From a checkpoint of a small mixture-of-experts model trained on Wikipedia.
Experts: 80 experts in each of 8 layers, 4 picks a token, a sigmoid router.
Below are experts of layer 2 (counted from 0) of a mixture-of-experts language model. Rows are named router (the router's row for the expert), down (a neuron's output weights, with its number) and show model dimensions 0-223. Each number is 500 + 25 x the weight over its row's rms, rounded and kept within 0 to 999. Numbers have three digits each.
After each expert's rows: a language model's description of what the expert responds to. This comes from a sample of Wikipedia text that the model never trained on.

# expert 7
router:532565506488485449477441510453511517477526487480538515467531498473483514491526488554518471509475497456532527492530526490513527478472517494496508480481524472485571510531498477479470517504495479479492474497508507495505506495477491490510537503448472519463479517485508513459475496482496495505518526447486522472508498507495480468515482522504525508515519496501485472467521522508513469515506516510519488486510491515522502530451447480497505480535525496543516529480502497550457502482551499465490533528518515494497509480514525444487488504544518503477474539480491500499534489473505492516493454498461531544483492480473492455510476490501531499464487449486533458510558493492509479579478
down0:514527457503500547499495487497492545505475501542456493501551500502523480499482503484494486534525553490486492522513470520531478511451462496514514468510500491519460496451535508496501501490501475478545539499536494541512482496480524487497503502502522488502537467493463449527476488497509461485496501540516498519498512510509505495501453524509465476501495498485493511492503504457511535507528551481480499482531500509536450480465497489487454498489495499522527470520498511507492490483507580454512537481471512496517555489500501499503540481549498476499500504521500491539549512525516514558489489517499465478526552570510473499499475504509517575496505501551494496500531496485478541555527
down1:497479508481505523545477512495484497492529490454464508473491500507457521506488487494468500499494523546467530552511513550500514496495463530502495553515480497501497500489497501453448483506501497478493459517471498567533495525509507539482482489506529524481533495500503487466471505521480511504497498504525562498485542500449490535455499493471500503499497493477502499505488504531488493473505524497452572505501502480542516503498502482473553500531458499530521428493458512528494500516497500528485525500501539467491499499465498487512515503509489500515487483490533496447520443488544506526458503526502457519536508494530524458509542486513465482472538503481499500527493600488486497508510
down2:485502499486486532495519443511517502476501547491465487517504461509510486489505536498532505505530496496549520482459504510506507500514521571529503492468448493502536524531501504523495509474530540499495483473540497558493494494434482512462459470499518500494504498525504513509513496454458500495492503474495409471484482474493490497418504524456501501502517508514483494511562497494489450496492518497560510495551478451513526511453468493514473468499509508499502495505503508463486496502494498488507501544481509504514512507501503446460460513522483504499486522447532515514501466480486488451488475504525493545502511509507544492510480475485499536512502478506550508456507537529497493524483
down3:505506468485481494579496500499517454519501502500500484495511515481500535532492537496490537490561537517498492522480505556501506464473483476552498468490533497511484520510451498499523498470465502500473506513531513509500487503531524468557509569563485522520535529497548515525491495512499493522480481489499439517472499479501509504439497515510490514499548470500486490481552502496507511486494449497446501509460486503433480498537497489557503523492500497488486498442516537500464510523473502483536489504479472505495480509496500505534473506490496466535520503529541487518510507498510509456491500497433516512499482489505471517500495484560482497504506493461502548456482509481529500510481
down4:471527520464470533457523533513507545518523494446496534506461500529506523581487488520500480499507518565508509499509466533457526515495483517529517504544496508477508475486464530496551495550492474531492506508506519505474534515533513513514555487459495506520507488490479542530539503493510506495503503503501473509506501506499465479496522489499472500492469485522500499503472493472526530477479513446515494489520496522495495547513606488508494496475511500503502538495512503507500519497475434468533492517503500517470503515499516531506503518505506562544512451499497464500499503498508529491485506515502469515527485496448470554515490536522500490514451525477495469477448467535506505471509
down5:474487513492499506494516481484469556456507421528493540503511463497502479493531487523503498511550440492516507546507539445504527492503506463507511484494481480471486522496514501504519501510495495519504495492530499487514496498484504515516514500501499534487493491467501501474494504484527538472481501518494484417490507486475486548503523502502538524529488517494497527482535518519474496504514488457513505500488489519518548532497474507542497516491533549457488491465497500487407489515509507499514493509511466443508408423539536503536526490510468501498516498506529492507508515489499500536502536500484492561527506494529518540486518480493480480478537508490510462481476529522510463481490
Description: Demonyms and place-name endings such as -ian, -ia, -an, e.g. Arabian, Russian, Jamaica, plus British, American, Roman.

# expert 22
router:508550506480512459442456540486530506466495450483516488515545503463495503482522470507512504519482526462529491495540496542556542520510535489479517520482531507500542538475516433519510512512496493520498535514537509500485504469522533522528533515496516507501481508511495482486496503514444473484489532512491502493538500490495516502528472490512516501508511529452515441484485493504521457487552509507529489515548487501504554509488531499510475491510490482500552477501508542515493510469538520485462532514496521479522466484497532484503470514517506532477483470429495507521525455492519499486510441515501512540463487470461479477489468498526511468488494461505499467507513534466537487482525
down0:505493539504523474495508499497489512511456528490519500501453491512503527505501533521500515500485554506513508497478475530501479500489501507500530487517490523495504501492490527454513505515488502523449495502526455508502486497532471442542528515526508502486519487500491500524484563536549541477478467518529477553558498499518535484427495510490482508473512517499531486493440492518498499513514554502479446488520467549483496470539493463539487547470502497491501488538504506506520481494503502511501494505475496494509569497468471499510511504500510504485517473530478491503560519500486530505500496516455463489554478520503512553481512489531415444467482501480498490502501555496540494511499
down1:453471496499478531516569527568500496510498530496461471510499500520559483496501503461497527522489511510494501451525495503501482512524534503506496503504468500490493499492500499525473493492488447500547484520442479501531552536487498464498506512523530513520515451483475515486513506486511494508516547474469568519539528459500566487513496508522455499472467481524476509477499497465481529463501486494478538498550498509447494492493500535489464461495502504504501520541504518466500487527548477468489481445500466510533491483505546508524509499475498516492490497496512478525465482484412515495506471510487463477491514477528498480487495490502491508510505496519502423522499513530488509488509
down2:543428499465494491502517504494500462491516494496449476521498474528500497506520511503499558490442509516524513514513497539513504517497445481482536494510497500492467509452501517466500513485513502495499504510482510493503485533497479500477510484489433500518533490515500535497509483508527499539552459535500519480502507529502465497460510487503548497485514485498496507487492529495494456442537512497495492510525550515537499485506493467488511534485493507511498481475473522503498476507503513523538517448465492525517516497499476473525467491516435519514509522528417496480494522547553480507514531554446532499484482571504520516479446527511516520496466500517467488479455463481487511493490
down3:459519526533493480498508474503521494492494544495474480504487514472546499496510502489443562490496507509476465487471494536499523505480496495485495533506462520494473507492515486506554479498471462540489442494536481536532548497460543471455534541492514522508485457482490460513487492489489509525504530499479499493498495499524536470506497470490501532515478464499501513497503493462503522509481501500542505476499486456466506509516521515508502525493478566496490559515522477431515500456519459504504436518526521488494488515487493526453512538501540536499470534497544471491500500502459459527499516505476499483500479515523505551488493492527459499513433510500486499467470489504463536514471
down4:516499502503472500511453500510460494489516510492531479514473472523496509510492468484499500478499519522503514454497505513485492512475540526463492498496498501459491518535507458479551499464561517500507499549517477506508493474517500525501551516500550502553502465499450481475527502509534470461498494511485421474495523522458509514509482467490500511500449467510491504501468510532462536494514485506533502517500503529455508506500465491501579537477517487540492482461526484522483491491472514456530522413527460501488493494553482481501498520519473483466468469495500490492442551489489498458497554503493487504500485501432527511514490496502474502514504502535479485500523498484507507503501
down5:504477465522494494539590523500504490501442510498497501496510547523484496506493501494504498491492506465504498546481549503441504504493538508499501504503479483510507500512506526470519512454511547493538492562556487488496493538487494496523509508498473470506498493492475526505526526509547489511448487532539510469496507507470495513471499501516499499481531502471520485487509537487503481502558477498530543540462494472531474483491509517471495539398519519474427455483498519499514504530517486575490472524527461493529514525499524507496488503502462501482531476458490545497500481513500527521514488486511500503497488487516504505473528489470464532500512516494439494474484502501474496503505
Description: Word-final pieces, mostly plural nominal endings, such as ions, ments, ures, ences, e.g. Receptions, deceptions, nutrition, Cabinet.

# expert 24
router:535488510492523498479423552502538521514497503505517510497514496485504503424502518544471507491495496516512485500534504472521483498501508451462533542493486468494488439494455490488460530436503485509487475508517523474534529499496498476506523510487489487486494521436518507481483474518506411535524547505515492514549495493509449477521474488463490491539505487476511498503511528531501478505514470524520490499524533497503504503466475471507482485545516506495538500488498493508510527474481499466514531530493483457490473553521532429513472528525524513471503502475494494490549457472517510498478483528480487505454495484481500499506477452480512538490485490499530489469517514467497485494529
down0:454466529536461489520476506498512498474496480510481517492487587500486479502505497464541524491500494501534507503466563527487452501512508534514469490513525501509432512506484516474543500496499517500482468526499490501494485539518518504531509493500441434533538515500507509507475487516501538550461546459512518494478495548513457520492453492547496512481503510516479508523507592494499426502569501502527541509501465445474513504470492473534501512475508514513444498484471491458504484503501525537498496498504490503485481498494504490510484495505490468519503503468494518489505451532507542485503489488514533477501503518471483502503521503473498487479488502527463507494536502506489491498498
down1:534504468551505499473493451492509516509494465498484500492506503497518476485499495472484512523501531498492563480475508528500490518509467520532486562449490532509510488474497489534499503525489503474482509513517503538487483552505501505451503543530478512498542512504488538486501570507509484473592525453485509494500542553509524513501500510484504530517468495496503498512525507511493508509488494442523490556502491494519504484498518506499488487458510548494517485513502526531517498496510503510510540500480497540489531489505505534479504507479515462496504456467471509489468504511435506501454435468435528478498512543500515495519525492520457494503474502465519497506553497426495520490506
down2:539511466460520530468456501480493500507488490517491505479474473495561515513486461506493489466511457535516503503502525510456503450487496488522487520503539511450493509461474497466458481494463525482496506476478478499477519477474532489500486521496498509508481491457501472496513526499439491479494480488504516509478505545494425464464500497471506451470510524495480541491475476478549560498473458518568446483513541486543545503515547480490424466491476499503470508514506509503506471508510497467510498525459494497491514500507503515469503463536467493499532519477525533490510499506495467470486499511522436502500489484473509495501498529504448517478484518505501531506513524479512503484531
down3:477507521470534488501457499529496500542485534500510499475504487491565492499500500494514473501498472509468500489490493447507509485491448479530504502483461501499547549526510531504498508488481515413510490527485498489503498477510494500497500499548482618480492503487470476486492500500470466545500502464450529518508472515527480485480496528543499501511503498498515524456474474507505501513455448500545504466537500481501505526493543496498505487507507502471494471487505470493524449499492532505514501448527526463520471495506500521499564493498451488507499460499502526480495497502497489489500515495512463544490496531471476545521463502501508528498469480431527525516501483517518541482489
down4:533490487475500506517494497509494489551487510514495488498497474514518529476491546451496485485472501496506514502489496510514493528540491499514503494543522516505512507509492501508492520500495485474503489520479484489566501508498541548516493437500501372449528518537508501499509500505531500524476474503526449498494496495513511488495471533575490506525487468465538508509454510478488473518456487513504497481473498489487504515496482453521503507515519499484502556515534497476502534513549461509502501498438516488486515490491565499460500489509472484497496508494526502495547497498478501476512540498490503468521547518502500485478502474501516513471514499565546460452499477434500518510473
down5:474487552436498481478495468493475488486491518488458505510518501521498540524500480527491471548500500550505450480481518489515499491501521516494500527544456492496474530472542477481528434512558499512501526510502519463467498508488535544504547492488491577496481498457517511530498509513479477528499456501488461447500480500515498463499534474474499484507499485515450448508494498545501480501508492535459494504548502516525482479515515478528521558504449499500492466513478513476476490499444500470509489499498429529490524486469522495515495481514473476491501493526472534566489519500498474489544520541511502530509479495475504483503506481493485456549495507485518510494493509491497511498503
Description: Commas and conjunctions joining clauses in prose, such as ", and", ", though", ", although", because, while, ", which".

# expert 57
router:521517566445538468484495529496507524495510481485530518512549504479520505449492475516499479474503515505547493465564531467505491439501481501483544511463523482465515531468497498499506538499509508537481468480552516465504502480505480459471516524476494502494485513471507511526500444475463495532484553521498492490554500484519508450524493508506494511508505498514514438537538520517496476529500509506559498507526494503504497523523532495484491488498510484489504533498495509515473534500495521503474531509506500454498462521513510462522488496534529557484497449456504510514541451490478516478499480518492521507482480479460511487493533467558516513508433531473511483517524497486502491488517
down0:522501506480465511517554510512480518506538509516467549501479571516503512514536514501524527492506472524470485488518500491547523481505494500511466494530499508501503504500496539543514510522459524485536508499479436515482508516515499482443552489494537502487502500502525516498477461445500513528505538465499514504465498495443480467471526482494520503494463527534507503445508500521515464519501486503492503493500502499488513496481484477461451508515468473501416521500552539493489513452485527544509497486468454502501477527487492510490502561477500470484506408516487512514528499464475502492499479459518526490486530501511496505501499513514509469503496515486510501500452512526476502469560
down1:479495492525551515498497481502514521491475497486500483528492499537486528505503446500496475471517464520487535500512486502490499525449469483447508524509531473538446529500519496481493520521507487509507503518558502501535497546576488492492493500480485513475505499492464497499426499493513511523532488495502500512510493490442545499500500502502503499499497513504493516487497479510473535499483534473481498477475488490540477507513500470501505500496495464543507520497500532499471406533482490510528487523575492503482504468497501502489526476524463480532552515442554440499529478479504498484520514494516501469509538513501514512485515539484470480490496506496489511505510402494483525499553
down2:455465516501498435498513476486523516499468512488517500523503487506513503492496501497504498516568490516500453459488502506476500535481500530482530494535501452494498505500486547505542500515499502482482498519556507518454498495470537466500500537505477498511499520471530500464495498487504520474537514490499439494534497515549497500498511500497536483474483492512512510500504499485564504508457490431493453488490563481501500532536560488527510513531536465455438514504476467471509510484499501516526496541479491509512491532550477496496461518446507445522451494497532485493510489556492507513508516499487483502504509469491486573449463510511495470468489499490494497452498499499506499514498
down3:496503459533521513482516468498503482503525531502495506519478484480492483494533535491491498493504555524509516521411512529528528536529501505551480442549522488486475493510483478544537535526500533451527500513516497492543507535512526516496530505467504481499448509507483474479495517469528519503486499505466519518543483527521476458454504486457527488506458509498477501496552499486529451449598511482477512528468496529484487485527517479495503496485505500519518477517547488466501511464506491503515492495516509511517505474530531519510490497523506499496502512527485568511507499505496507504490475507500488484489505501496540496512469501496516492517498499479562469487462474527483549497432
down4:503544495495529488494543486506540501473581562547525500496514552468504496500504499504488516523536488525503500497500504504431496555470527499475495510504494493503500518564495520507473500499536467484530521466536518508503466498518477544476437495503506487520507486493501532538501543504546482495492488535518450538493521477477471507503521467497498524452440471461500502500519500470485540501479496502496526507506498489526501472505521491531456493495491515517490556499502473479499461538497500530501471515486539540493439497524510498507493487500488469490504498485546521520514517495525475501523483471482497481504482529448493539501490501442491493499463477479484526519527500504554507551502
down5:504523502486522462500558526480505477497504521451507561524518500502510522504466494506481506526488501547502506498506497525488437543492486514549496500481486493491552499505489515485517512504454499481498512516502552497492494461530499513542499519526432508497496526487495487514500505461520459494503505522523493518494495514506501554488504493485496452456486518478512475535524501495473495463511499497509500488445510459449475507519488477480538516522485498534508501514475500514504502484502537514506541483544505524405500483500463536500454502505472496511509469506505543431531473467509510483500535507489439443532469512552503539505515480509461528462524503495480503544489489486490499503515
Description: Verb stems and participle endings after auxiliaries or prefixes, such as confined, consist, disappeared, known, reported, show, allow.

# expert 46
router:503564516478525464514472517454511524470556469521512511494502518478484539474525476495504485533522503463526466473507500475530531468487553482497518525489485484468513478535483497483495488495455539499507492468512536470513496503475470478492533497455443509480475525469534530467470479477486480519529491482487555501506492510529459477491475517463485517501505509510482507502484530525506482477532535514509516485528500504516533547448499551517540481541515513518491549478511507526484536473509526491482510513501499482466471569504522482523509501498497507493468494477483488480533487456525489465510490516482538532492520499515497470544488499479539489474460498446501487516527492505504422508512
down0:519474497500494513453504504488527534472472557522483480518560467482480513501485502471511509497539505496479482506510489480489523521528499464487524522502481522501531482474453456503488486514490501449502448494473500462491504497428513496501471489515501500504513500476503469532515519532461514505464477495459526500523484479523551472496513452518541451487489499519494495484508549489492519464506482502516500534548510524473482508500483602495518487441522528500494497498489533487472440544473503534481502494526493500487480511510488503534458494518547524501501496473503474522459508470495490512516484445448476496530500498484501502516545467523496472499546476509495477506451496490485518474513
down1:555464490584461516491513540497518457497496524531526504497494524543487498499505514496500517449478490464481496508487498513504504509490541487500493502539494428502501496454485479506492468507509469532480550523511479503501502503529481500495507499498486366495508464541501505516493507483492501500499495423529476487480546498486481542490516498504516526515475491481518531471501496512505492485526491489483500537466501498505522478498510547507488502487519534505479494524492526507502467537520507482498500505507533498482524496533501516508509429447427478515533508501497483493489511476498504500498504495510565543514498514513499496502500498487485500514553483528490476493480440457500516502478
down2:527500513463527501504486501484523567460478492501534475500499481523472430506499464523509512482522482501494475505506544544514493509490449514494497511496495495479485539491475493501513495514500482541501509500479479482506495547454528512495492464487489479522465506549450502526499512505519490483504499522511496485484478513480522501498508527496501455479530512505517482507534533465500512474493534540500508571514495504496511427509501506500458510481497466487564469466516541478473448497502505503504502489530502503536500512540559506566496511545503533538532489504510535571518519501487435484484512500513530464485524474475496474501486505498496496465522500484460550522472450511523494488514
down3:502500478434484484436496465519503519478472465472500509491470466416518505511528508544466499525475523494507513516490500512461443530506453511514503509509484542498479506550488506491519499513486495498496534480486502510532490489515498519543500497536514517482456543489454477515498491475533485501527467505461562524475474496488500493486476501476480454504502501496525500490505461489511547506457509467537469506508502496501492500496485489505509488499510499500560506526537513507486495495497517472469487510428473606511539472503510470502503501501493494487489478515497479510503473510521471502506512467507483486515465547500524521480480522475490492497459524459517552509504527550511478535511
down4:539484511497505486495491514456444495549509495527488473480486475508486516501502446504515534521467500476483482511466501498466457508509528495492481486552503514492491459517500494514466446504518496499504505506508498488478471502507478495453554442499495494495509487497511502485506505497492460497489496516508507472490540480460532450532504543520507466455441505506563484487531459497506505455499546504468544516437508492482492489477451481479485512513446467551503471512497498512501491548485498507482451529481481541504494501500517504468499489495511459444506504499461498499514511511511494473501548490562486499544500485494504489503579540480444496500492486505504483530514506483496502509531
down5:458502469507474499483482512529506521505525488534450511495513512460496489411492548502513556541501472487472517494494499473498518523502506477505543500481469485454450510504501518498511492483527501505519510522505510518523509512509499514509448487583500455500472551477466482499551479514494487530466448495507489508506460523501501527473480503484498497477482477501492496497517490458500496476419499523500498491527501501440448517494490500490493499489499509476498437532484545495554489500527555503501497494466502503457453511494496498487481475509540476514506480508511514500522467501527502501485493505479483573489540536499505507521491460498524500484501500460533536501467483464501499469504
Description: Single capital letter opening a name or word, often after a space, e.g. K in Kazakhstan, P in Personal, J in Jaffa.

# expert 18
router:540509496460524484483498537472523502544525508470505492513499529496503523481519492540541508490513522466534494489531518484508516434463494473467553497473487507489529485529483459492499533494460481455538469494500522478498521472507518464519559520497508517455492488475512503472490498469482471539516525511522544528488503496508503447515476492514506493541525517479498496523506548506501511531497482525507460508516514503526495518481469473488481447534490511528485487526516481532516503511492530479485536499472538481495506516544482439554493556560516520470469493488494493487532499511526503493461485527451488521482481508510528486528469488463541502496450448530502458506534481492519475501502
down0:519508500538503430519438502493485476504521508499587461502490483547445501513503494526531527518473552510504514514461520483528517511465498518479504466490529475530542475493494501516529499471526477525498506542509455503470500535504529497518492494497488466488491496503488515503492471495503512505493511500516476497519501511518509507512519469556478543487521517515507499485489494499451494506546492515516504519493503473519464514494486507530510512491550512505480495509453484502506489505496498531589556439560501505512511507510499496471499511478508477513480502510498502479527533492536457431521510513501421490546460476500498536513485522498504526491495502537463517522509501440486509502508
down1:459511487452515501531546470453453525507466479491530480498511500491516476495519456502495497497491514468521567537495499486504521458519490477499499481518486492495545500504484506514475459512492517490485456497495533503500550470497509500442483490514493511501478566454548489526524474509500524469488497523497514504500500483495516457513474503492503457520550432525500486493522493490555545484471511510510500549504504491537497499476501499464442483503491490473455539462490563496514467498483503466478500536496485488503486433489435500574498541495542505496473502480508483501520502515468502518531527500490489491510482513497490484525514477490501472509511529484514523538480482514527498475475
down2:497494535493512463470510511500528511464523548498516508504468524503512486491465498498499501548523510467465492501512522510531500501527508513543511466492486516471486498475541448504478498500508506550582531527447494539500525500556514529501486503532507520483500483485506482478506506479490456548518438493523510518465500510476472476504500519499471447496517500499488474456491491526482500519504487503515503534506510502573520495478520462447502500470482521500499504498505489479501509490500517466514549467500498492541492523467500500481528485520572523509521502499529501450530497469507524498497515476511500426498466484488441432519533528506493509537532497513470510501504474535523533487524
down3:577505503500470516510535497486515500520458492498513488504522543519503534501525501495432483472500486495507506509435514514517499477516501520492491491497527483514498453449487498447464484515475517515547501503499512454475552474423492449523481523501471459500497502496528498493497518503522521503501538490492460503502500499490495475510448509501477485479506518499473500544499512506488445499510506472475510498502499548435513457459524536532565478504503506468484431502509493505487484491485501558500494492516476526512534466501492470524505499509502488484499484525499529522494516510506498510538485502496502487510462494543486508489543439503538505528564502467499480496489459510460492498520
down4:516515496571507499506528486517507490489451520609496495478510502498502503494500482496506524530542506508503472503500515497495505526489466504534470489487450511498482506495501558488466585542505501540451499527509446526512499514496516499485488513454550485484506482522496539514503508510492535486500493524596501524572490490506502506535467500534539494495458500513493525484454498492476507519494450486490508485499502504506483470558549496486508504497465497521480440521523497504487515490499514503473498501516513523490514503460499476497504537494491483501523500516525501428510479553533481493488509502475482506481504512502530546500497471513476499533502482503457502510519491485500516494495
down5:523542496498487531538479519506495515494501501502464490494507500469490458475501528558544503480495515554490465534589527557494533480501458494499498512496487506550461529487555401494520494539506561503476466512501493475501501494496504498476505462492487478506467481509482478461516484479504564482518480504501494495500504481518504479466533500483501503495513514508489510481480501500493474443502525480517534532501496485442481495533490499519502475518461491481520475503461547450461479502498544501499517514488493527499498508505500517471554452503480525487489495493536526538489507501512503486501467509470479503514506507533483501550498543505466541501499500529472495492477513534509481494461
Description: Common nouns and the verbs is/are/was after "the" or "of the", such as name, people, species, village, family.

# expert 50
router:528516530478504490514496506463523513510495461444479510495513496469475511485534489543489502505489531478537450495527493465505515441479519473475494534471499488491536494514472482513465494445473515441495455518520559466484493445513483507514526482491533518494491493490517519495492469490512457555530534475525538516502482492483471483527478504519489514520521528500511485536489501536483494513558488549520486481534525514516533503514510550513456459516534520502497532479543503549485507489517518481481510472497491453489507531506504463522494497509500501489484468468463483469512506462506534446515476513436496535483514516484505477513491460516516528495506491471528493507528523467517456542508
down0:508497491471544551489510483490459505507544513523498494525489512488444515493493563469467490493495545523499496474507498513490483486545491508503487445492434500510507523499488511552473546486507490478495484486475498521548455533491441507508488485495515461563495492501535492485473552459508508524479467505524452531499502506533452516495512505490496528482504516507509522490541488478502491458491416491500505500520492498581499511514532506529471481498519464475495491498515457535510495518498493475535498475556521531497505491492499520515516513514527487505509523495482461482497491522491483522496499483500472565493473501461498505506467502500503508451499524505538553552498500500497504544499
down1:503499524509500548512522516516460463507526517507535469519489524516429537504497524491492537484453499487499516512477504498502481495532518508541510520516461468499459485499523499492501511500537507535506466502519494503480496504481539522523489500500523362503500517473469516463507503514503520494467519511597471498524500508503529580497474489499501488524477499492505501493536508494513498491494548500487486492457461500446496499484520473508509498524523511520486500508493479441531516497464490535552517497522507475516451502445561475500483507532493521507491506498481525509497492514520557496508535495467483519495499522489466501512480501496511514501514539537507488491492503474488517489492
down2:499513503534483561537530502501495512476525491493520514484501502525445484496530536476497500554474474423508556540491529456489506519477498529548495504500478474473493540478501501511500497467457505456499525520484504499498414493511521501471502531542495509479503491549495493521520484526511488506479503517507509517464500505482501523538493519520518500489522485499489517482520493504500512459488529482503504517515506522514492465500473488482500526511468509493469500446540501501491499496508470479544460499507456508542540457560505463467513492500507500503484500460501469494502521496483498498515579502500499487503531464492491525500512488480442461513536507519492590534502487505517469490465
down3:527512563537542514501515531523487504495503456501500503547462525486486525507480523496468501463510510501498496501512513501533497479477493507480486536508501514506452447490535491482522538481485497494442505476506472502459543490521463563517469495484476452512482454484500533522503514506514498436493462463542483490436535504497493528503501471502490474499494508502496500526456502505451495507543492505499494485512485472529473516499496499429522508485506521468492486504500508540470505481511444500490474521512515500494473496491504508543491521504450508501520448500506488536506487506565500502530462491507481573509470518508508545513527505501483503491536528500539498427501499534475496495508
down4:486480466526494530495465464475466445509497498469506495508514528491512460514522460523518451475509500511499514500517470453494487502498501529498493499500532448499501514520528502493499496480510499491499529499471501542508499502524494454499486491518505516498523492469527502504491511508577486528490496515475463536519483525461495495580495493473469519463484518508560507506515497500489516471456493484471496454509495518489534498509540504501480497499430494510498525528545488500503512460508494455506515501504487497512521502432500457493491507535504459552469476533469511519504477495486517456490536432496505493471537488499495490496517506486592498524512460508500501496508469559485490471455
down5:500520503550481486485476467499551518515494533461470446489505475495545478503455498504495493480545513498492477494550502542506459477493500485445492517542499510456496492517475516552476533474467533496498517477488501527469497505489490465490520501521482525515485546440511493476529472498472473488493500501499501529505485524512529463486504476512529483473526528487504571502461483489476532504527482556497508513503509555463498511500503511503515505504481453488462506488501519493551484535501528475489474492500506473496481493541487504489519489501523496501507486494533540503491500484501398502480527500493498522491459507530420497528505509518513505519496478510474500573450494515507507503500
Description: Plural s ending names like Parks, Roads, Films, and function words for, to, and, with, was, plus capital L starting names.

# expert 61
router:548512524458557483527507537489505490481499492506497516508513493480514526473502513507517499505522525476521488497521522477544497471503519444486552500446504464487512516510475436514515535502505493518500457475524563482506547452478537489482540494492526510531498503467531507512496472477493487505467541498517511502508449492498532470528501486540499502545520496505470492519525547514514488510531545523530510500522494503539519504484468489495476474535525495511479509519502461520462538498484523457504518490509502460481484516549530464550458477535522519467483478490477459489551476485529524512486485519471510514485494490480542493525489464519512500496426482498491498492509499508486502495571
down0:475506506476456492469494530494492543545465462539514505485509507505495514498525481540515512513523493527477512529544476507463485506508503518536485464517502504488511537511525481496506492508502504476513498492482511546524500551497466516500467471453526525486496465469507481501493501527500490500479489512530530495528429484554514516505479480491450511523536540503467502467505500475486493499501484457505549498499530523502493466495540460466469493518494510499495495500496545506491511499515463473535515538502513491504470531493495526482504497470477494583500520466509467610487496488511527448498497531496502478506506486485499507511542507511465558494499453493577494503518496496490500538500
down1:501477515513504496519516504551462460534515515489451515521468475553518502509523511473491490490494481524467513502513500500508476508474525500504570502471500504546500508507517502505521481482470482508504521498459499498485505512503505505484457464505484476493501524508513497516518513479505514528500466505533514492521464510488493557492500528510478472524442527489482521461530497542499459522493465495487499513425468466500455515547500474559500520515521499497518443480537418505515489493534522512517480472538499501535501519471469521498507494489495489527528495487551512517517507481516476488526475499537485481505491481494473548504589487485484461503449543517454507503514531473530497490473
down2:480479472504513518509540491482478482467497508509502511506486468507523503499520461507519473545503503500507524504500473516457538510548499557560520500497530480489514506525477498565497442466528487495483451488479495518497502542538537495519463525459466524515534505511531509469544535484466499482469505501474495476500499432490446477504500485493474504495502494460532557486425505497528506545487518500559504498496455500528471542484504517468459509500482486494548524474488524519505497501500474515442493490503485486500536460504461481495490514493514513501500511497534496493493515508484517505526522503498475482536499505527542513502554513475509503477470503456467479483513491550472511499459
down3:506456546508542507458496478481493528474525475484506442493524527497498500494516466464503470498493506493537522533515481497505506490472487492477528494503478503498583487503448519504499480498470515434539500515502502504482504495527502473499503491491488471511490543450501500508487531523500542500534528428508502503495503515513542495517508475524545488552499468509496535486514499479490515479475500524523404482502490461479486513524478514517497483487504514447507485495500531500526520500496485509497481505483488482555503457493530500505531475500484498500471475460461482473510543490494511532505467531485495496458524543420492475470495465502531472535474503490492532491524524503501489474553
down4:535505452482492513501510488539470447473460504491485453503473517491505499510506516496515548487429501527462501516493533502509508521534494497521462533513543482509477530499516530497472502477475453501470520472482485500500519500524541509506499475488498546481503518514502486542509500507535475527464493520524446519496495495476509514462529491508530492502476500499501501480476505484500498496499478492510494472513536505535458520484484547534537502517484499473500472555491469501516427544502501457534531496512388510479490493496497543514493460509453487518497490495481474466479525517482495547505495543523517499539507451499501497462496491499503476505519539550507518501468509500501518514451
down5:500475482523514537563491510534477520518503498495493542558478498488510527454484504526514469494482470460473472446502495488502471492489556501516462484502500513465520540495502500505489514479501486491517491482491500496499507502485485505496471506517506509490507484496474495490503501507461536512475496526533542471501483485488452486515513502503513494518452496464501527543485458524447504481552457497505526553516490491488498525485482574480491468527501497514466508480497499522475500497476457563508489529465547502491496502490454467515502494519490501516503494491418567459501500514562479516533478507513537485469460505490491504504499565482496501501468501501495534526450551506500498465503
Description: Degree signs in geographic coordinates, and prepositions or verbs after verbs in prose, such as through, via, under the, announced.